Experts of a small language model.
Size: 11 layers, width 256, vocabulary 8192.
Experts: 16 experts in each of 11 layers, 288 squared ReGLU neurons an expert, 1 pick a token, a softmax router.
Training: 316M tokens, 9635 steps.
Below are experts of layer 7 (counted from 0) of a mixture-of-experts language model. Rows are named router (the router's row for the expert), gate (a neuron's input weights, with its number), up (a neuron's input weights, with its number), down (a neuron's output weights, with its number) and show model dimensions 0-255. Each number is 128 + 32 x the weight over its row's rms, rounded and kept within 0 to 255.
Before each expert's rows: a language model's description of what the expert responds to; "comes before" lists some tokens at least twice as common just after its tokens as in all text. This comes from a sample of Wikipedia text that the model never trained on. Tokens count by the router's weight.

# expert 14
What it handles: Full stops, closing parentheses, closing quotes and commas ending clauses, plus linking words like However, because, although, though.
comes before: "\n\n", " The", "\n", " He", " In", " It"
router [161  74 136 171  88 112  70 118 135 112 142 124 135 150  98 128 102 173 126 180 103 167  91 123 171 165 162 160 128 122 127  83 116 162  95 129  78 138  98 111  64 130 101  90  94 116  96 110 133 185  90 175 133 153  61 131 117 149 184 117 170 141 152 101 102 164 125 159 119 104 169 140 191 132 147 144  93 116 126  82 122 151 102 135  99  91 120 118  78 180 119 171 105 166 156 143 181 102 150 119 132 115  92 136 114 168  96 153 123  87 196  96  83  91 178 172 103 136 106 116 136 108 126 129 111 100  75 169 109 104  60 109  69 153 129 155 132 103  73  92 131 123 133 136 190  82 173 136 116 181 133  94 123 101 115 178 131 137 174 145 150 172  79 186 106  80 117 134 155  89 131 148 114 101 105 128 149 172  86 127 132 139 121 142 139 183 108 137 101  89 146 182 125 106 164 142 134 124  47  91 137  90 145 138 157 129  69 145 159 142 142 169 166  58 161 168  86 141 153 108 103  65 122 165 134  91 103 125 111 163  99 184 109 128 167 108 160  83 115 106 115  88 121 155  80  74 189  93 127  31 151 153 163 114 135  97]
gate1 [ 93 185 142  70  81 138 111  98 125 117  83 122 129 189 116 146  53 122 192 141 183 103  73 155 106  78  99 107  87 135 116 168  88 122  75 149 124 132 156 119 144  94 115  63 149 148  98 154 148 161  89 133 128 117 110 160 140 131  58 155 134  95 124 131 139 206 116  65 136 151  83 103 152 205 188 100 169 136 114 110  88  86 111 128 131  62 133  91  72  55 142 130 119 125 119  93 152 102 119 139 238 106 197 181 140 169  98 118 137 164 139 123 117  82  68 161 135 155 103 108  73  79 121 115 136 143 146 129 102 101 134 114 146 169 128  96  83  80 126 141 125 169 210 109  97 126 122 127 108 123 131 126 105 154  90 122 109 127 151 100 149 150 121 150 145 139 147 121 122 144 140 155  77 187 153 172 156 120 167 154 123 157 131 154 140 141 160 151 161 109 103 177 167 128 151 115 132 149 198 123 120 156 150 139  99 117  97 134 110 107 118  65 190 184  64 150 100 141  86  91 188 140 124 122 131  83 151 124 109 107  79 167 101 132 135  72  90 170 136 149  75 123 158 145 115 134  92 111 184 114 146 128 126 135 130 121]
up1 [109 185 112  45 108 130  87  85 140 138  84 151 148 180  98 142  72 159 184  88 164 128 107 152 100 102 125 118  81 126 109 159 124 164  93 167 120 131 132  97 126 121 105  69 126 154 108 167 182 135  87 124 104 106  68 164 142 107  59 151 136  70 132 138 155 199 108  88 147 150  87 105 118 200 171 102 182 164 129 122  87 102 132 116 130  74 150  87 100  69 159 139 125 106  91  94 124 102 136 108 233 113 190 215 123 180 143 107 140 137 175 134 111 106  81 151  88 140  99 105  88  54 127 142 146 158 118 106 107 103 130 105 141 147 136 124 108  99 111 133 116 146 185 112  94 151 128 147  97  74 107 140  98 150 107 118 135 164 179 145 117 142 120 135 119 134 157 133 116 170 156 142  86 157 153 148 155 109 166 148 133 146 135 157 152 148 139 103 168  85 110 191 160 146 150  97 146 141 172 127 124 153 163 125 101 128  90 126 109  92 123 101 186 163  97 132 127 142  63 116 185 127 104 103 167 107 144 125 133 142  46 198 134 158 164  31 131 149 144 147  72 109 184 124 110 143 136 110 188 117 165 135 117 125 139 144]
down1 [127 111  58 128 136 122 135  92 149 145 165 132 105 143 116 150 189  83  95 203 123 142  93 141 112  76  67  89 146  96 142 140 150 173 148 159 100 173 110  69  93 138 173 115 119 126 130 219 113 135 137 133 100  83 117 132 117 130 107 138  86 156 169 105 139 134  97 102  91  69 121 163  90  55 129  61  33 109 114 131 164 115 202  63 147 175 167 109 180  88 104 137 127 164 184 163 126 110 144  97 142  93 127  90 157 151 199 177 149 127 141 139 137 100 165 148 107 134  99 131 136 179 169 130 137 176 155 111 127 147 128  78 134  95 212 147  84 153 124 156 119 129 174 108 159 161 185 196  81 100 134 144  92 131 138 140 110 110 143 158 111 117 135 154 190 134 138 152 115 137 134 131 126  82 130 154 169 148  82 151 146 139  81 125 131  85 200  98 176  94 150 142 140  77 160 162 133 169 118 113 122  92 115  93 123 129 146 159 119 129  85 115 110  94 153 148 133 131 116 103 109 166 118  74 169  72  91  96 156 130 128 142 128 132 103  94  82 111 174 172 157 151 146 152 200  83 116  84 136 124 132 121  91 138 150 177]
gate2 [119  76  96  89 168 133 133 162  97 129  98 124 149 158 151 136 146  78 110 169  99 171 153 154 137 103 157 148 161 160 150 157 148 152 125  74 139 125  76 108 152 117 164 104 174 153 124 132 135 172 155 143 181 136 109 190 108 123 142 115 112  96 155 129 162 196  78 151 100  77 172 104 186 129 141 168 114  99 133  84  93 132 100 209 152 103 169 154  95 135 122 178 126 200 174 193  99 119 126 111 179 132 165 122 119 139 111 128 175 123 103  74 111  72 139 130 158 125  98 124  59 116 127 118 137 181 147 145 146 132 100  80 126  87  87  95  93  50 115 121 164 155 133 163 162  94 170 128 110 168 120  90 132 105  15 121 132 179 121  96 119 122 125 175 126 112 110 103 130  65 125 152 116 151 133 176  91 127  88 152 111  95 170 129 108 151 123 187 134 193 118 102 153 142 101  92 158 112 103 155 119 105 145  94  71 140  74 118  93  75 138 141  92 119  81 141 189 147  52 125  99 156 125 106 153 104 174 102 144  92 103 106 128 136 129 127 148 190 115 139  87 145 145 194 135  79 131 129 134  74 141 137 175 143  73 173]
up2 [100  78 121  89 149 122 134 153 146 111 142  87 102 156 122 134 109 103  95 154 138 153 148 172 116 112 140 148 182 226 111 173 120 136 141  70 131 132  87  84 150 112 166 128 159 156 126 138 184 156 111 147 146 102  90 178 114 133 151 152 162 116 133 122 151 160  74 131  76 106 164  97 140 104 145 131 113  99 164  83 127 162 123 181 145 119 134 149  57 132  72 169 114 186 183 202  92 100 142 103 164 146 162 122 132 146 134 128 198 113 110 119 109  55 148 159 181 115  71 115  76 145 114 131 147 118 161 168 136 154 129 115  94  80  87 125 120  80 107 139 133 163 139 148 140  58 180 160 101 138 144 131 138 120  64 131 162 150 140 127 100 152 113 180 102 161  99  72 138  82 140 128 131 128 153 149 102  73 108 150 140  62 160 104 109 119 130 199 161 167 138 113 145 168  94 126 144  98 100 126 110  96 134 153  93 129 123 156  90  98 105 127 122 132  63 130 203 155  39 134  80 145 154  99 141 101 172 158 158  76 117  66 142 123 153 114 139 207 136 140 101 134 151 151 174 100 108 153 144  85 211 166 138 150  82 164]
down2 [165 166  87  92 159 138 143 169 165 143 141  82  93 112 157 152  98 134 140 141 116 150 111 110 170 151  99 123  94 103 128 122 151 115  57 179 121 190 154 114 120 141 147 148 142  59 159 117 144  86 115 143 116 193 138 148 121 124 132 109 125 141  98 125 154 136 133 153 171 176 139 131 136 151 137  99 137 186 120 128  76 116 168 125  91   0 162 133 162 125 140  84 168 135 136 119 171 163 173 127 125  93 149 118 101 114 194 117 134 131 147 127 162 128 100 134  72 117  74  78 137 132 133 147  96 106 116  99 101 116 118  96 139 120 207 206 164 109 141  78 126 143 162 135  98 127 136 125 171  70 191 153 200  93 128 163 126  96 153 141  80 129 126 189 107 125 121 129 151 153 147 122  92 118 107 106 145 118 118 135 121 149 106 120 182 120  65 101 124 130  92 130 157 123 104 144  63 107 107 123 110 118  86 165 120 112 189 122 146 118 140 140 115  84 159 135 131 123 146 214  66  96 134 188 119 140  40 171 100 125  98 116 135 142 110 146 140  95 177 132 156 124 128 159 162   0 125 127  92 144 106 140 113 141 141 134]
gate3 [143 114 120 115  73 139 125 185 102 111 112  85 116 105 132 140 103 209  86 112 123 147  82 141 108  68 125 107 172 162 128 131 155 143 205 154  57  92 123 114 168 199 155 107 126 154 101 139 168 185 134 144 123 185 113 100 126 114 170 141 165 152 139 103 154 130 105 153  52 174 222 142  88  94  94 116 140 113 197 119 109 171  84  69  90 141 197 146 128 134 127  70  97 148 136 169 104 116 123 117 159 209  99 100 192  93 131 111 120 114 152 137  75 125 122 150  83  86 177 106 125 115  84 220 143  94 172  94 166 147 109  68  99 132 120 131  78 119 144 154 165 136 108 136 125 141 132 162 129 142 176 119 126 114  62 102 137 148 120  83  83 124 130 143 120 146 134 106  98 123  89 111  92 115 164 161 101 128 166  93 119 137 136 100 133  51  73 102 102 180  85  93 133 139  99  88 138 109 125  93 120 123  97 114 106 121 163 157  91 100 153 166 152 135 152 168 125 120 152 163 115 106 154 142 108 158 150 138 159 104 146 107 104  57 139  74 171 103 193  87 176 113  95 106 119 146 176 134 128 114 133 127  94 140  95 105]
up3 [157 110 134  95  90 134 121 192 115 104 131  85  96  92 131 142 105 194  80 137 116 149  88 145 121  72 134 110 157 131 119 108 149 159 209 160  70 114 117 128 145 170 157  89  95 139  84 131 156 188 137 143 117 183 120 126 146 100 157 151 149 178 125 115 131 108 107 157  52 152 215 177  84 102  62 116 129  72 190 113 146 171  92  77 111 137 189 166 138 141 134  89 108 152 131 171  89 106  97 126 163 216 102 102 184 104 122 113 147 124 169 140  66 134 132 153  86 111 193 100 137 119  82 190 138 104 188  95 153 131 116  42 123 120 130 105  85 112 143 160 143 138 101 132 140 117 144 165 133 113 165 111 124 120  45  93 157 166 125  92  87 141 130 153 110 112 154 102 120 120  88 100  91 123 159 153 123 113 160  76 130 132 121 160 164  69  73 109  98 152  96 124 137 128  90  85 122 100 132  93 157 122  78 117 115 101 168 165  97  93 152 151 135 146 159 145 113 112 155 159 122 128 190 163 104 153 127 144 161 108 134 101 109  61 124  78 172 120 200 112 167 119 102 102  92 125 184 123 117 128 138 126 110 127  79  98]
down3 [128 120 111 131 150 119  74 154 109 125 202  77 154 150 160 103 141 123 139 176 183 126 151  72 125 103  85 106 108 146 140  67 106 155 106 150 130 106 128 112  98  96 107 137 156  67 137 142 138  86  90 103 106 112 161 162 135 179 192 141  97 171 132 103 185 134 151 117 145 128  76 142 104 148 120 146 122 115 119 123 135  53 118 167 112 139 122 192 132  91 167 123 145 153 191 147 138 134 129  89 126 117  75 106 121 172 127  72 122 106 136  87 102 164 107 105 172 126 152 194  88 120 138 152  73 147 158 169 171 120 132 170 108 115 158 148  81 185 155 119  61 124 132 152 149 147 184 124 174 177  78  84  94  96 122 183 137 169 139 142 116 114 106 128 147  92 125  77  99 149 162 184  77  68 121 106 128 187  87 101 138 170 131 113 107 143 115  93 107 105 189 121 126 159  59 130 138 170 116 184 182 103 137 116 139  92  84 143  85 146 136 117  90 109  89  96 123  63  68  78  88 150 153  63  90 137 136 143 155 149 162 194 133 131 153 185 120 141 150 118 107  98 205 107 100  64  93 175 151 138 159 142 112 126 114 122]
gate4 [115 203  19 147 149 157 126 153 100 196 187  95 169  91 145 121 125 113 125  85 157 149 117 173 150 108  91 146 130 163 130 137 116 134 168 154 130 164 186 104  74  88 130 126 123  91 129 131 144 105 103 110 137  98 106 117  78 151 200 176  99 132 115 155 105   0 149 112 119  33 154 149  96 169 118 175 155 110 126 105 138 147 129 101 115 112  91 166 161 129 117 126 111  99 113 136  89  88  87 134  75 125 122 143 116 133 135 210 133  95 135 179 115 147 146 101 115 154 120 127 120 138 132 147 110  89 108  91  83 125 178 107 136 121 163 138  72 113 133  70  84 144 179 130  66 113  72 127 164 164 106 132  94 144 173 112 151  89 134 103 104 119 151 133 161 150 143 148 123 147  86 132 110 131 126 113 104 144  75 122 122 177 141 113 114 132 106 185 159 112 178 114 130 101 149 115 154  97 144  99  98 177 200 124 141 123  62 137 146  94 175 132 132 123 115 141 156  89 101 156 172  66 114 119 117 157 138  68 105  51 136 112 145 117 147 108 166 145 157 129 111 137 171 125  44 122 146  84 162 112 183 139 160 130  94 113]
up4 [118 152  40 123 142 136  78 116 127 213 172  84 179  75 174 153 152 132 158  54 128 163  69 136 133  61 111 124 113 144 119  86  79 161 131 152  65  92 134  97 131 133 116 125 132 158 103 115 115 144 176 113  86 105  94 133 128  87 196 136 117 125 131 157 134  55 127 164 163 113 155 107 159 157 145 112 102 118 119  87 182 255 180  88 110 149 151 150 146 120 124 158 129 105 131 150 160 186 110 139 178 116 132 144 143 151 169 202 147 137 117 127 111 109 162  97 158 104 136  97 117 173 104 147 116 135 123 134 145  88 145 113 134 155 104 122  96 121 119 113 111 164 110 130  84 168  99 146 121  93  94 141 131 138 107 139 130 111  81 105 130 137  74 131 125  67 104 132 131 134  72  88 119 152 132 131  84 140  72 106 121 114 120 149 123  91 109 185 151 154 162 130 120 113 144 161 165   0 180 155  92 132 116 109 129 114  93 126 149  77 118 116 137 172 137 155 157 136 167 126 127 115 147 172  45 156 155  81 118  75 117 140 144 121 112 112 146 163 151  92  93 157 172 137  70 146 184 140 151 147 165 134 133 142  56 103]
down4 [125 103 105 113 154 156 117 134  40 169 112 113 138 115 113 146 131 217  76 128 102 107 172  91 158  90 124 126 128 175 148 180  94  95 148 168 179 154 119 165 150 106 111 122 113 146 130  74 162 126 141 105 111 168  93  58  65 154  16 164 110 143  85 184  55 117 147 128 127 133 150  80 144 169 134 128 166 110 137 124  91 139 123 203 120 148 130 150  96 100 128 128 145 113 125 122  94 165 140  94 190  83 157 143  88  99 169 138 133  98 114 131 160 131 143 147 148 136 159 123 167 135 131 134 110 118 192 117 151 152 171 116 111  78  84 183  71 101 186 143  86  81  70  77  93 136 139 164 120 153 129 121 221 121  86 137 158 125 114 151 180 105 100 116 144  92 127 132 142 146 178 108 174 130 195  95 172 113 166 148 142 135 117 126 107 127 149 136 165 157 130 164 154 117 130 145 134 108 187 144 122  97 138 158 122 136  97 113 110 160 136 125 152 114 121 109 134 156 108 155 165  84 115 138 110 162 201 150 161 114 139 125 159 143 160 196 156 132 210 166 126 161 146 132 169 168  67 166 121 171 129  85  99 158 148 184]